config.yaml
hidden_size: 256
n_experts: 48
router_score: "softmax"
n_groups: 4
norm_place: "pre"
rope_fraction: 1.0
max_seq_len: 512
Below are experts of layer 7 (counted from 0) of a mixture-of-experts language model. Rows are named router (the router's row for the expert), gate (a neuron's input weights, with its number), up (a neuron's input weights, with its number), down (a neuron's output weights, with its number) and show model dimensions 64-127. Each number is 50 + 15 x the weight over its row's rms, rounded and kept within 0 to 99.
After each expert's rows: "raises" lists some tokens whose logits its average output raises strongly, later layers aside; "gets" lists some tokens that make up at least twice as much of what it gets as of all text. This comes from a sample of Wikipedia text that the model never trained on. Tokens count by the router's weight.

# expert 42
router:41 86 58 26 51 45 44 59 58 24 60 58 22 53 27 47 78 41 42 36 33 59 44 54 46 46 37 54 61 37 44 66 85 58 46 42 58 34 51 47 48 43 51 25 69 40 58 42 38 51 69 11 75 34 28 46 30 50 37 59 44 57 58 58
gate0:29 61 73 36 53 38 68 25 63 54 40 43 38 47 57 37 67 39 41 51 52 64 50 13 60 41 52 56 59 83 57 60 41 57 35 67 39 43 67 61 43 44 47 48 48 60 47 46 45 57 42 58 64 54 47 28 43 32 54 22 31 62 53 56
up0:65 42 62 70 61 47 60 53 57 54 49 60 60 51 37 43 51 63 68 35 39 47 31 55 40 43 36 61 52 24 38 54 74 45 31 58 77 44 58 35 26 66 48 28 42 62 53 36 59 76 62 27 55 65 51 52 28 68 43 63 32 38 66 88
down0:36 21 56 76 61 43 61 24 45 30 61 29 59 55 51 32 78 32 61 55 84 26 33 55 53 43 77 20 53 36 49 32 41 61 68 65 31 43 52 57 37 56 42 63 78 55 82 79 65 40 38 65 27 46 26 26 53 40 48 46 50 38 48 35
gate1:42 40 51 52 46 51 48 52 53 37 59 52 51 58 45 59 61 50 32 65 48 56 32 32 40 37 56 51 41 60 67 60 53 21 59 45 47 34 71 47 43 18 43 67 49 53 56 60 70 54 59 38 36 44 43 25 19 52 36 47 40 55 46 72
up1:61 46 47 30 71 89 38 85 64 83 46 23 50 63 58 60 63 52 67 38 53 60 68 29 79 50 73 48 55 43 29 46 83 57 49 65 35 82 84 46 55 54 31 51 56 52 39 42 57 57 69 58 66 30 43 61 60 28 49 66 35 38 38 49
down1:61 23 63 52 85 62 37 49 54 75 29 27 71 68 76 67 57 45 50 31 50 63 34 77 40 46 66 44 47 36 58 47 51 33 62 84 78 49 53 58 49 33 49 41 51 57 48 66 61 54 63 45 50 56 35 69 86 47 74 62 48 64 39 57
raises: "ol", "ly", "u", "un", "il", "am"
gets: " F", " f", "F", " t", " b", "f"

# expert 33
router:27 58 66 50 63 57 43 29 37 61 27 33 19 56 45 75 18 50 65 49 83 62 52 37 64 47 50 66 50 63 66 70 56 60 49 64 45 33 36 30 18 14 41 54 31 41 67 71 51 38 79 58 35 56 44 39 60 40 60 37 23 40 68 86
gate15:34 57 26 49 55 51 45 75 17 45 44 38 77 34 62 47 35 68 43 34 18 35 52 60 63 50 61 63 62 66 65 31 30 56 50 45 41 50 59 51 51 75 50 52 55 75 25 24 41 47 21 47 41 25 56 53 50 41 44 69 58 60 51 53
up15:53 42 65 36 85 46 30 23 29 59 31 42 44 48 60 35 68 62 15 28 37 65 65 77 58 47 14 46 63 55 51 57 22 63 37 46 52 52 36 45 76 55 65 49 22 46 86 57 49 65 63 38 32 69 48 51 68 49 56 49 27 58 50 43
down15:39 36 56 59 59 38 43 81 58 38 30 44 35 41 41 59 48 50 63 72 43 39 51 49 56 45 63 24 41 44 68 32 57 57 61 36 51 44 63 34 74 18 63 64 62 26 48 64 37 33 55 68 47 41 57 46 35 53 39 67 36 33 46 53
gate16:60 05 44 43 53 79 46 60 42 53 39 88 55 48 46 39 43 45 15 38 36 43 75 60 70 45 63 57 67 70 45 19 38 25 40 67 44 52 50 55 55 42 44 51 38 17 50 68 46 43 35 67 50 63 50 54 32 48 39 37 48 69 63 53
up16:72 67 37 40 56 41 45 54 52 39 34 41 42 78 69 37 29 48 67 45 28 53 54 37 58 71 28 41 44 48 59 46 36 59 45 70 34 38 48 45 40 45 47 55 25 66 56 31 68 35 41 47 33 61 52 56 67 61 20 21 91 26 33 68
down16:57 37 63 27 67 45 55 47 23 49 51 52 26 57 51 60 31 59 78 40 46 47 41 39 74 55 76 39 53 59 45 42 44 53 58 36 89 55 34 48 45 53 54 39 37 86 75 49 49 72 63 25 46 71 48 46 58 54 34 64 66 55 56 58
raises: "ute", "enth", "urg"
gets: " | ", "0", "1", "3", "2", "5"

# expert 13
router:61 29 46 38 39 45 45 59 61 62 62 51 71 34 13 58 52 66 38 15 73 59 62 41 59 53 60 74 60 15 62 21 32 17 54 78 48 47 39 47 59 47 47 70 78 45 47 79 51 62 53 34 46 62 70 36 35 60 41 55 28 39 64 66
gate0:48 65 54 72 37 50 65 58 47 43 57 69 68 61 89 37 68 65 57 67 47 30 63 35 67 76 66 67 46 48 63 60 34 14 71 35 23 55 75 62 32 44 64 41 71 31 58 53 58 70 38 55 57 76 43 61 39 47 18 80 59 44 22 61
up0:62 97 73 50 38 48 67 28 56 54 54 51 58 56 45 41 70 44 53 41 45 22 45 37 80 31 41 59 60 59 53 32 52 21 30 67 38 43 40 50 86 55 40 52 41 65 48 48 92 48 35 33 45 31 44 41 21 56 52 46 18 73 67 66
down0:50 40 56 50 46 67 39 57 33 44 43 51 50 49 43 62 52 83 35 52 69 82 50 48 70 60 73 81 66 22 59 50 49 57 60 64 38 71 51 42 48 58 62 55 63 51 79 55 33 75 85 47 73 52 39 34 47 57 57 77 22 44 41 48
gate1:52 29 45 53 59 63 28 45 33 48 71 39 47 57 45 60 57 66 31 58 66 48 68 48 62 54 26 35 39 65 52 44 46 41 40 49 66 55 52 69 47 55 38 70 26 80 53 27 43 17 60 50 35 32 53 67 61 64 75 59 25 20 60 62
up1:75 62 40 43 68 76 48 41 34 38 36 68 46 38 77 42 76 76 69 55 44 54 37 50 75 64 60 40 46 38 44 88 46 67 45 40 36 58 26 33 44 34 68 65 64 58 36 40 47 48 43 63 33 41 33 56 46 56 91 64 68 37 47 56
down1:59 69 16 60 44 53 44 67 37 39 31 51 52 82 60 37 59 22 62 54 46 41 21 37 26 53 59 40 48 18 29 58 65 52 59 46 60 33 47 23 63 26 65 59 41 48 31 27 39 39 51 46 44 26 46 44 61 43 63 59 52 80 59 56
raises: " s", " c", " f", " n", " d"
gets: "p", " his", "'s", " her", " to", " their"

# expert 43
router:31 34 44 44 69 60 45 35 40 42 53 58 58 22 50 50 49 34 49 41 78 23 51 29 31 71 34 64 52 54 36 24 48 49 86 40 50 49 33 57 61 47 71 59 61 42 58 32 64 63 44 37 51 45 59 34 58 51 58 65 41 26 52 55
gate0:44 57 64 59 60 22 31 59 38 60 50 46 40 63 31 72 63 40 25 48 48 55 58 20 36 18 54 34 64 54 62 64 52 34 63 36 53 71 29 68 45 43 34 53 68 62 75 50 53 77 40 45 50 60 75 57 35 40 34 56 35 47 64 56
up0:42 31 69 21 60 58 39 65 43 64 50 52 42 34 40 53 53 45 52 49 39 74 44 08 51 28 41 63 31 47 11 67 40 54 44 37 63 06 47 68 72 51 79 53 71 38 36 18 30 63 49 64 23 49 62 43 65 53 61 46 41 35 33 49
down0:66 59 52 33 49 53 53 65 63 16 63 43 64 38 46 62 58 51 37 68 53 61 65 31 30 48 16 52 44 47 72 30 53 26 61 45 67 52 51 57 25 47 24 49 66 40 63 45 74 29 46 66 52 36 54 59 46 46 72 56 46 54 59 40
gate1:56 49 39 52 49 75 26 46 57 47 61 47 92 48 64 39 74 60 23 35 39 67 65 36 60 33 52 54 50 42 41 66 87 47 54 52 62 67 71 66 46 42 63 61 54 32 67 29 38 78 62 43 44 43 49 58 46 53 56 42 70 53 64 30
up1:60 36 51 33 44 43 43 71 61 63 40 46 80 62 55 48 40 25 73 71 66 19 47 41 62 54 46 30 44 44 55 45 42 50 53 61 49 66 31 47 64 54 43 57 69 44 70 50 99 51 85 58 45 30 62 53 54 60 79 39 53 65 34 55
down1:76 29 78 52 61 62 56 38 33 58 28 69 46 59 44 46 57 69 43 40 23 51 44 49 46 21 62 42 61 64 24 31 52 25 37 43 67 75 38 80 69 76 29 38 56 51 32 76 20 31 61 46 57 70 44 39 63 26 42 16 41 37 40 30
raises: "ans", "amp", "ud", "an", "ab", "op"
gets: "\n", " H", " h", " R", "H", " | H"

# expert 6
router:67 74 38 67 72 34 55 70 77 43 71 47 42 66 52 60 56 49 53 29 82 65 66 56 34 64 35 55 57 45 28 56 27 17 59 55 42 40 46 37 47 60 79 44 47 64 53 49 19 37 33 50 57 44 50 48 78 25 69 38 39 40 68 43
gate15:72 39 31 57 67 42 56 48 20 26 47 50 39 67 52 57 52 52 58 69 58 57 40 59 66 80 55 32 46 50 54 69 37 44 25 15 28 64 45 74 46 55 50 63 39 43 63 43 56 50 07 53 40 40 48 64 42 38 33 21 55 74 38 62
up15:56 25 82 34 41 51 43 20 58 54 45 40 48 59 37 72 78 48 54 43 73 43 55 54 42 48 45 52 43 54 32 39 53 67 37 75 58 66 36 45 62 74 31 44 62 70 75 67 53 50 73 48 66 48 31 30 42 59 67 39 45 70 48 35
down15:40 52 81 46 77 47 36 46 89 41 42 57 36 39 41 08 49 45 55 54 62 46 37 22 57 48 39 32 50 44 46 55 60 33 48 44 47 46 44 39 53 49 53 65 42 58 50 41 74 32 35 46 62 52 68 37 61 54 35 33 52 48 58 64
gate16:77 49 22 68 56 58 50 35 20 66 25 53 72 51 58 36 18 48 38 35 38 69 34 60 64 35 29 53 45 75 65 55 49 68 74 55 58 50 39 43 38 51 80 57 37 49 40 43 45 25 48 87 47 63 22 31 45 43 42 31 46 42 46 49
up16:50 42 41 43 44 51 52 45 36 60 27 80 36 80 61 32 39 32 72 57 36 63 40 59 51 76 37 26 52 35 49 35 73 35 71 80 48 54 75 54 66 53 31 28 44 28 39 39 48 64 59 62 24 48 22 58 63 48 43 41 61 54 69 90
down16:53 49 63 30 18 72 65 54 50 29 57 50 54 45 60 49 62 53 49 63 34 75 58 68 48 53 52 62 42 66 60 73 31 71 73 45 60 59 34 37 58 43 43 65 53 40 46 76 40 63 37 40 65 27 44 90 37 72 57 35 69 26 65 59
raises: "-S", "et", "-H", "way", "c", "-B"
gets: "2", "1", "4", "0", "3", " The"

# expert 2
router:24 55 60 19 66 42 31 31 68 44 32 68 29 16 76 69 75 50 34 65 58 42 28 31 49 32 58 77 27 61 65 68 63 71 40 53 56 32 56 76 41 59 33 71 51 37 33 39 39 47 38 71 51 46 60 28 58 66 44 52 56 34 47 51
gate5:69 42 47 36 40 44 63 72 33 22 12 56 18 34 35 51 41 65 54 40 59 26 78 32 48 57 23 54 80 54 44 63 63 65 49 72 34 29 42 99 30 66 74 37 49 38 57 50 37 37 61 62 47 70 61 59 61 59 43 79 25 65 63 36
up5:52 59 75 62 40 38 43 48 58 61 33 52 31 40 24 33 54 45 64 27 75 49 44 72 61 62 60 63 84 69 05 55 39 47 33 36 12 50 49 93 59 60 55 47 76 39 55 40 50 31 41 68 37 45 57 58 47 52 49 37 26 65 49 78
down5:71 38 66 51 52 34 46 33 33 47 61 45 77 37 37 61 36 35 53 65 53 24 74 68 60 68 60 68 61 22 51 71 43 47 47 49 63 52 35 47 50 58 46 37 69 56 59 52 58 58 52 45 51 28 31 33 56 46 86 56 10 71 60 35
gate6:31 39 48 59 45 51 69 43 54 60 63 35 64 45 49 50 46 35 69 61 64 30 84 38 45 29 53 77 66 70 43 70 69 45 55 69 72 52 54 55 77 39 61 53 83 42 64 39 36 11 57 78 69 57 47 49 44 54 35 27 52 57 47 68
up6:47 53 34 23 42 41 49 56 38 75 63 46 71 32 47 59 65 41 17 44 36 73 31 46 51 63 66 31 52 32 65 47 59 45 62 27 63 53 41 63 46 79 69 27 49 70 33 26 71 69 54 38 36 56 69 72 54 50 22 55 52 51 69 52
down6:51 31 68 47 33 55 54 46 65 69 52 44 59 44 34 52 53 49 44 26 41 30 17 40 41 52 58 69 61 38 49 52 44 64 49 38 64 81 60 37 38 71 47 64 60 41 14 25 65 51 54 42 59 49 86 66 39 45 52 46 36 60 20 61
raises: "1", "2", "St", "d", "Un", "10"
gets: "–", "===", "==", "/", "\n\n", " \""

# expert 12
router:76 60 48 70 60 76 49 59 48 31 16 46 42 61 81 74 49 56 38 52 41 63 73 33 39 65 53 50 48 49 47 34 56 65 33 42 79 62 57 70 56 31 25 56 32 43 47 57 85 69 68 33 53 77 53 57 69 50 36 56 50 73 74 61
gate5:99 46 32 59 66 57 38 64 36 31 41 57 48 62 58 54 50 46 52 69 52 53 50 39 37 52 44 49 47 67 31 50 74 35 30 43 58 45 52 50 72 45 37 48 60 64 29 30 68 59 48 36 44 66 39 04 29 37 64 55 22 81 61 64
up5:51 53 43 52 51 51 22 24 56 55 41 50 70 66 75 35 54 74 49 92 38 65 60 22 20 62 59 82 34 46 46 53 51 46 46 39 33 32 42 40 50 53 53 37 33 56 43 34 47 35 40 45 31 74 34 61 47 62 43 42 64 54 61 43
down5:56 16 72 59 56 25 33 34 41 48 41 48 59 56 55 71 51 62 39 47 59 51 27 57 22 67 77 50 52 55 32 54 59 57 66 57 31 38 66 48 52 53 17 43 58 54 32 64 27 52 44 51 48 65 28 53 19 62 43 56 28 61 64 38
gate6:90 34 29 85 59 53 62 59 20 77 42 49 44 46 26 38 60 56 73 55 28 77 38 64 43 70 42 61 68 49 46 55 69 52 48 32 71 61 52 51 48 38 39 67 67 47 28 59 47 51 81 44 24 64 68 45 56 64 52 50 34 41 50 54
up6:28 60 36 52 45 29 49 46 41 45 33 48 26 62 30 34 17 38 32 42 44 41 44 17 57 45 42 46 29 39 73 51 38 24 57 62 70 76 54 52 36 50 46 46 84 63 39 61 42 32 41 45 65 41 27 49 64 35 41 64 48 47 52 53
down6:45 66 11 32 28 28 45 63 39 65 28 66 37 55 70 44 52 64 49 55 38 81 47 38 52 56 26 54 61 64 53 51 29 39 48 59 30 34 29 58 50 36 50 51 31 45 58 58 06 45 61 63 54 62 61 28 70 53 52 54 52 54 57 46
raises: "etime", "″N ", " etc.", "hammad", "| Chart ("
gets: "\n", " |", "0", "3", ";", "6"

# expert 31
router:49 63 53 55 33 42 49 47 57 66 47 51 60 54 69 59 61 44 58 49 68 58 52 56 35 31 87 73 52 47 57 34 47 49 70 55 51 39 62 50 52 49 27 45 52 40 80 66 69 76 82 14 54 45 47 74 46 67 61 26 70 48 40 65
gate15:76 39 60 36 39 47 22 80 38 48 54 36 36 49 69 50 51 29 43 69 38 39 47 29 18 55 47 59 80 45 58 47 41 35 30 37 67 28 69 70 43 65 63 38 47 64 62 50 51 51 48 65 61 48 57 30 52 78 61 39 31 45 52 57
up15:44 53 39 25 53 64 46 59 63 66 13 75 71 60 50 29 43 55 56 42 27 36 32 51 50 18 64 45 70 71 49 59 36 25 79 53 51 46 51 78 29 46 51 49 39 36 41 36 50 72 63 45 61 56 46 57 50 52 37 10 58 69 45 43
down15:40 48 61 43 49 52 39 38 36 18 62 49 54 63 56 46 52 44 66 72 70 76 40 65 37 56 70 50 37 73 37 43 74 54 35 40 64 47 39 59 75 57 60 50 64 43 49 58 58 64 59 28 15 38 44 31 48 62 39 43 65 61 61 53
gate16:82 91 67 39 45 41 49 74 51 58 34 55 69 64 62 82 64 77 60 42 40 10 43 53 46 44 80 63 66 69 44 56 68 57 61 65 27 46 59 45 27 43 88 44 47 50 63 51 72 47 58 44 60 45 54 53 49 50 66 56 48 57 17 35
up16:58 51 57 59 70 83 66 75 53 53 66 36 46 38 57 54 67 76 72 65 09 31 79 54 50 58 62 86 44 61 47 36 31 60 29 36 50 54 45 55 61 56 28 70 58 61 46 45 17 33 65 37 50 60 53 36 23 35 42 51 50 54 66 52
down16:60 52 32 26 39 21 48 37 43 59 48 48 59 70 61 49 20 65 29 30 49 48 41 74 38 42 07 54 66 57 52 44 62 36 69 39 49 55 39 51 44 20 41 64 24 39 37 15 42 49 69 57 46 80 64 66 70 68 66 43 45 31 64 57
raises: "-", "–", ", ", "/", " and ", ","
gets: "1", "2", "8", "4", "3", "7"

# expert 21
router:56 75 59 36 58 71 40 44 63 65 42 43 44 64 65 41 65 51 63 54 47 68 39 39 53 65 26 24 46 51 42 58 38 23 76 40 40 56 94 80 67 50 49 40 44 55 33 35 59 48 39 66 65 40 33 46 28 56 37 57 27 31 41 68
gate5:87 56 42 49 23 42 59 56 50 43 53 74 38 53 57 31 58 40 52 54 61 40 62 31 53 64 11 65 64 72 56 16 39 58 66 59 52 52 44 59 43 36 59 41 41 54 65 43 19 62 44 55 37 46 69 49 38 66 34 43 98 60 35 39
up5:34 56 40 44 52 59 28 35 31 30 55 28 25 84 50 42 40 48 36 35 55 43 75 53 35 51 43 38 57 55 44 35 63 56 48 32 45 58 40 55 64 44 36 19 82 51 69 42 46 36 54 66 55 65 75 53 50 61 52 44 45 45 55 37
down5:76 35 36 39 30 56 57 38 97 74 49 28 62 49 83 55 49 45 64 29 62 49 66 28 67 46 56 20 60 41 41 44 63 69 61 61 50 59 48 49 39 65 48 61 53 63 50 67 58 55 00 59 64 61 35 43 57 57 75 49 60 54 39 73
gate6:39 34 76 31 67 55 42 42 48 68 32 26 27 23 70 68 49 51 51 49 26 30 47 62 36 47 27 66 55 77 45 61 57 38 55 35 34 45 64 81 46 50 68 42 38 50 42 59 65 44 39 60 56 56 57 43 24 62 43 62 33 47 69 65
up6:35 32 51 28 57 46 54 27 41 38 24 51 63 50 40 67 44 29 59 21 38 30 47 50 70 38 48 49 57 52 62 48 33 31 62 48 58 66 29 43 75 33 45 47 67 43 51 79 48 34 29 42 53 57 12 60 36 45 53 35 57 62 43 77
down6:12 58 52 52 57 32 70 41 37 81 46 58 61 52 62 53 77 49 63 70 51 56 37 42 40 32 52 53 56 39 63 56 54 47 47 38 52 72 27 62 57 75 64 71 56 52 50 44 41 32 49 51 49 52 26 54 29 51 21 57 38 52 51 44
raises: " also", " often", " both", " each"
gets: "\n", " |", "| ", ";", ")", "ed"

# expert 0
router:56 71 44 75 40 51 41 46 35 44 56 52 49 71 60 62 70 54 41 24 03 63 24 54 45 47 42 51 56 53 63 28 39 54 46 75 69 78 70 49 63 78 32 63 40 46 48 26 51 53 73 69 59 63 28 55 46 67 54 39 43 51 60 59
gate5:27 46 56 44 60 65 73 44 65 45 66 61 41 58 41 63 41 50 42 38 65 54 42 50 58 48 46 64 38 67 70 44 61 30 34 41 49 43 39 74 39 75 30 39 57 62 67 63 57 60 52 64 15 45 60 42 44 75 42 34 49 43 41 26
up5:78 52 70 44 31 52 54 41 46 60 71 42 65 32 65 47 68 51 52 51 33 52 71 50 39 40 56 55 43 54 13 62 60 70 59 34 58 20 53 63 57 56 57 56 66 80 66 59 66 56 71 17 46 55 40 65 38 39 59 76 55 45 62 48
down5:50 67 42 26 48 65 68 38 44 39 37 35 68 38 26 50 64 24 74 32 64 43 61 49 89 61 26 32 55 56 50 57 35 64 15 43 22 65 45 68 33 38 55 35 61 70 62 54 56 53 44 40 23 42 56 83 35 44 39 46 51 40 81 26
gate6:46 19 22 57 72 35 55 51 45 67 36 34 62 59 55 49 27 62 59 80 43 50 44 31 53 64 57 39 35 59 69 54 49 54 50 37 66 62 62 57 53 32 57 51 39 40 52 34 34 60 46 69 25 44 40 37 54 67 57 61 72 66 30 50
up6:68 40 44 58 21 50 53 73 47 42 56 31 58 62 45 19 51 50 52 59 50 35 45 61 47 43 26 62 90 43 44 43 52 55 70 55 62 53 58 58 82 72 60 57 66 50 48 58 40 39 36 26 55 55 31 40 67 41 74 34 33 58 64 44
down6:43 32 37 48 32 73 50 59 55 41 70 28 39 43 59 37 77 61 54 43 53 42 38 38 54 85 60 62 40 65 32 62 59 43 48 63 83 57 51 77 62 65 66 60 44 36 46 42 58 51 36 46 71 57 58 40 61 51 21 46 52 44 49 53
raises: " few", " small", " series of"
gets: " a", "|", " A", " in", "-", " of"

# expert 25
router:57 45 52 36 64 45 40 73 64 12 49 72 51 44 72 37 26 36 28 48 31 63 39 50 44 61 44 39 56 42 55 47 54 60 57 31 48 64 45 72 56 55 48 41 63 37 60 59 34 53 41 18 39 25 31 56 42 82 20 50 36 49 52 45
gate0:55 42 75 51 43 28 56 43 65 44 59 57 41 47 65 44 28 45 71 48 30 47 67 34 61 50 40 62 43 56 11 31 62 33 60 48 64 73 43 78 33 48 48 51 44 19 72 53 50 44 47 45 44 42 74 39 27 14 17 63 59 58 42 69
up0:63 65 51 47 41 56 21 60 50 39 36 44 50 64 63 61 41 59 63 37 24 40 56 45 64 38 51 43 65 46 55 47 39 56 68 57 34 72 63 62 64 23 32 45 54 54 55 41 70 42 54 79 37 43 56 51 59 66 42 45 44 46 50 71
down0:79 33 55 49 46 60 40 33 69 30 34 46 75 42 69 32 75 74 60 71 35 66 67 53 35 52 57 73 68 48 62 48 57 27 73 42 52 50 75 45 49 56 38 46 40 42 62 52 49 49 51 24 47 52 44 42 37 59 19 75 48 52 59 42
gate1:88 61 60 60 44 58 19 42 45 27 42 54 73 50 35 30 69 46 71 41 26 71 51 55 51 23 59 45 36 60 61 64 86 64 46 48 47 51 60 33 35 59 46 53 53 27 52 44 69 29 56 50 53 51 69 67 43 58 51 37 45 51 20 47
up1:38 59 60 57 57 38 70 63 43 65 51 76 33 59 33 51 52 55 64 53 50 42 52 63 81 50 58 37 22 35 31 67 54 29 43 43 51 53 48 58 61 35 80 48 33 25 32 55 51 39 74 54 52 41 84 29 47 54 33 60 61 65 54 53
down1:56 39 75 61 61 54 80 63 35 49 42 39 54 71 53 45 44 38 76 52 43 37 44 69 31 62 48 50 57 22 60 40 54 41 49 72 38 52 63 57 41 37 53 67 71 46 42 35 77 09 39 58 64 49 67 39 58 28 65 56 53 48 79 23
raises: "2", "1", "urban", "orders", "3", "4"
gets: " ", " | ", ", ", ": ", "- ", ") | "

# expert 38
router:26 47 59 58 53 43 59 40 29 34 57 21 46 51 40 12 83 61 41 50 54 28 54 81 47 56 56 33 56 44 67 54 21 48 53 50 41 39 40 74 40 32 80 32 23 60 63 76 48 52 27 32 73 40 47 41 47 43 21 38 18 72 58 50
gate0:38 47 60 61 67 61 68 53 39 84 44 62 38 72 54 60 64 55 28 38 82 78 44 26 53 35 49 26 47 85 47 57 46 75 50 45 53 42 76 40 56 35 70 49 48 43 66 29 44 75 57 06 57 33 47 33 37 31 14 69 58 39 65 53
up0:58 55 40 26 21 80 25 73 27 50 68 55 91 35 48 53 64 37 37 73 26 65 48 55 32 65 51 35 55 57 72 42 82 59 25 41 62 59 87 32 52 52 36 51 44 48 85 57 42 86 38 55 43 33 37 49 27 37 56 45 55 50 59 51
down0:58 51 56 48 64 43 55 69 43 53 56 37 50 82 50 38 37 44 40 36 30 48 63 45 41 48 53 52 60 45 72 29 50 56 52 02 48 41 67 67 39 62 55 26 61 36 44 35 64 71 25 29 68 46 88 47 18 69 27 33 51 27 36 57
gate1:37 59 35 58 68 57 51 59 33 28 33 77 32 51 44 53 25 36 49 43 35 62 58 32 74 19 54 45 27 49 54 24 64 56 52 26 70 67 28 54 35 44 45 30 56 32 75 49 62 49 53 52 51 79 53 71 64 44 60 49 31 31 50 57
up1:34 31 64 55 49 61 47 38 56 58 48 41 57 56 76 49 35 48 31 44 70 55 49 59 48 33 77 34 27 66 44 60 56 75 41 37 64 51 45 26 45 32 64 46 26 36 60 47 28 50 47 25 69 30 56 61 38 33 41 45 69 44 61 56
down1:17 43 56 42 42 46 43 37 32 58 46 44 50 54 51 77 37 77 41 83 31 52 63 42 57 78 59 43 59 55 68 41 46 33 48 31 22 46 28 53 32 51 36 38 46 61 13 45 46 64 56 67 33 66 57 46 45 25 33 40 72 51 58 60
raises: "ach", "-", "ans", "ing", "ess", "ang"
gets: " M", "ol", " C", " L", " B", " H"

# expert 39
router:59 57 51 36 54 51 38 68 55 40 40 45 47 42 67 29 70 48 27 53 60 45 43 65 51 27 70 29 30 45 55 55 42 58 60 78 48 17 58 71 73 45 28 53 42 63 47 67 34 42 37 72 36 31 30 43 24 71 32 37 59 51 57 45
gate5:41 18 74 59 43 50 28 28 27 52 22 59 66 51 57 62 49 65 50 32 31 60 44 70 63 62 70 43 39 46 47 54 48 60 73 86 58 49 60 49 85 62 74 38 61 54 61 46 57 65 44 45 40 35 48 26 19 66 51 49 64 65 82 47
up5:47 42 28 56 63 53 65 45 44 39 42 42 51 47 63 54 56 20 64 66 73 75 65 53 69 58 50 58 52 48 70 48 42 42 08 49 47 61 48 53 41 69 68 81 65 61 55 38 29 41 44 14 49 60 42 29 52 64 39 57 47 61 35 46
down5:11 56 43 47 74 48 28 60 34 68 57 67 70 51 55 43 34 57 43 58 36 56 53 73 56 32 45 45 44 32 62 59 55 34 68 35 36 33 74 37 39 48 80 77 66 28 70 46 45 33 64 32 25 57 54 56 44 26 51 71 55 55 67 52
gate6:15 26 43 65 56 42 44 53 21 41 61 58 32 34 46 38 23 43 53 59 44 67 84 44 65 56 61 55 49 41 36 50 53 58 48 62 56 31 67 57 36 47 42 33 36 65 47 62 28 20 78 68 51 63 34 65 65 55 36 41 38 58 65 39
up6:35 48 56 40 65 44 39 33 26 43 64 57 27 51 66 28 33 63 29 44 64 47 35 49 25 62 35 16 56 45 58 54 75 74 57 78 53 55 39 37 46 50 26 64 82 66 56 55 61 34 58 42 23 73 56 41 69 42 51 39 47 30 44 36
down6:49 40 71 46 42 34 37 64 37 29 49 58 25 40 28 46 36 75 75 58 69 40 51 51 51 72 58 50 42 40 44 52 27 46 51 62 47 49 63 28 80 57 48 72 70 68 48 72 42 35 31 71 45 57 57 16 69 48 34 27 32 53 54 57
raises: "1", "2", "==P", "==T", "==", "==See also=="
gets: "\n\n", " (", " in ", ", ", "\n", " In "

# expert 47
router:40 78 47 34 70 55 60 72 50 42 55 67 43 59 34 43 39 44 65 40 68 69 38 36 67 70 46 67 47 38 60 52 30 35 43 51 39 28 55 21 44 32 51 60 18 32 61 30 66 64 55 49 47 74 43 56 46 44 64 60 39 25 46 70
gate5:67 55 37 34 63 41 49 72 43 63 21 67 60 43 47 59 62 58 53 41 65 48 64 54 39 56 53 35 71 44 61 41 52 68 42 44 33 56 22 19 26 74 56 50 44 63 37 72 67 63 48 24 57 54 26 59 61 52 42 86 47 18 27 42
up5:74 55 45 36 53 24 65 33 37 55 64 39 54 52 53 39 58 32 30 42 77 51 35 71 57 69 33 38 66 76 60 54 70 71 75 50 31 73 39 50 52 47 48 43 72 20 55 27 46 44 69 75 45 35 24 54 61 33 54 56 73 36 48 45
down5:59 69 58 71 50 78 28 41 68 34 43 50 47 56 49 45 62 17 41 69 57 37 52 73 47 42 46 64 61 78 76 67 28 43 39 30 37 74 71 32 49 78 38 46 35 20 57 44 52 62 78 51 40 89 67 68 62 77 54 34 55 52 42 37
gate6:33 58 55 52 60 16 49 72 44 35 59 81 69 42 53 53 37 53 32 57 55 37 40 69 75 62 47 30 47 64 42 99 40 45 69 58 50 46 28 48 53 31 35 46 53 20 89 56 65 65 38 62 56 56 61 55 34 05 46 55 37 49 58 31
up6:43 48 20 65 39 21 54 40 37 32 73 42 59 09 31 43 52 53 21 54 48 72 74 49 34 41 28 46 36 83 71 59 67 20 20 40 56 60 41 53 61 69 80 48 44 36 74 55 55 62 45 49 77 13 42 33 38 47 56 46 58 47 28 78
down6:24 57 67 56 41 33 37 37 32 31 50 70 22 32 67 21 56 51 41 40 34 76 42 44 40 79 64 48 47 38 55 50 46 49 66 52 39 27 67 55 54 50 57 56 52 44 81 56 58 44 71 51 45 47 26 61 44 23 54 33 68 68 33 66
raises: "0", "1", "2", "3", "4", "asy"
gets: "\n", " | ", ",", " |", "| ", "; "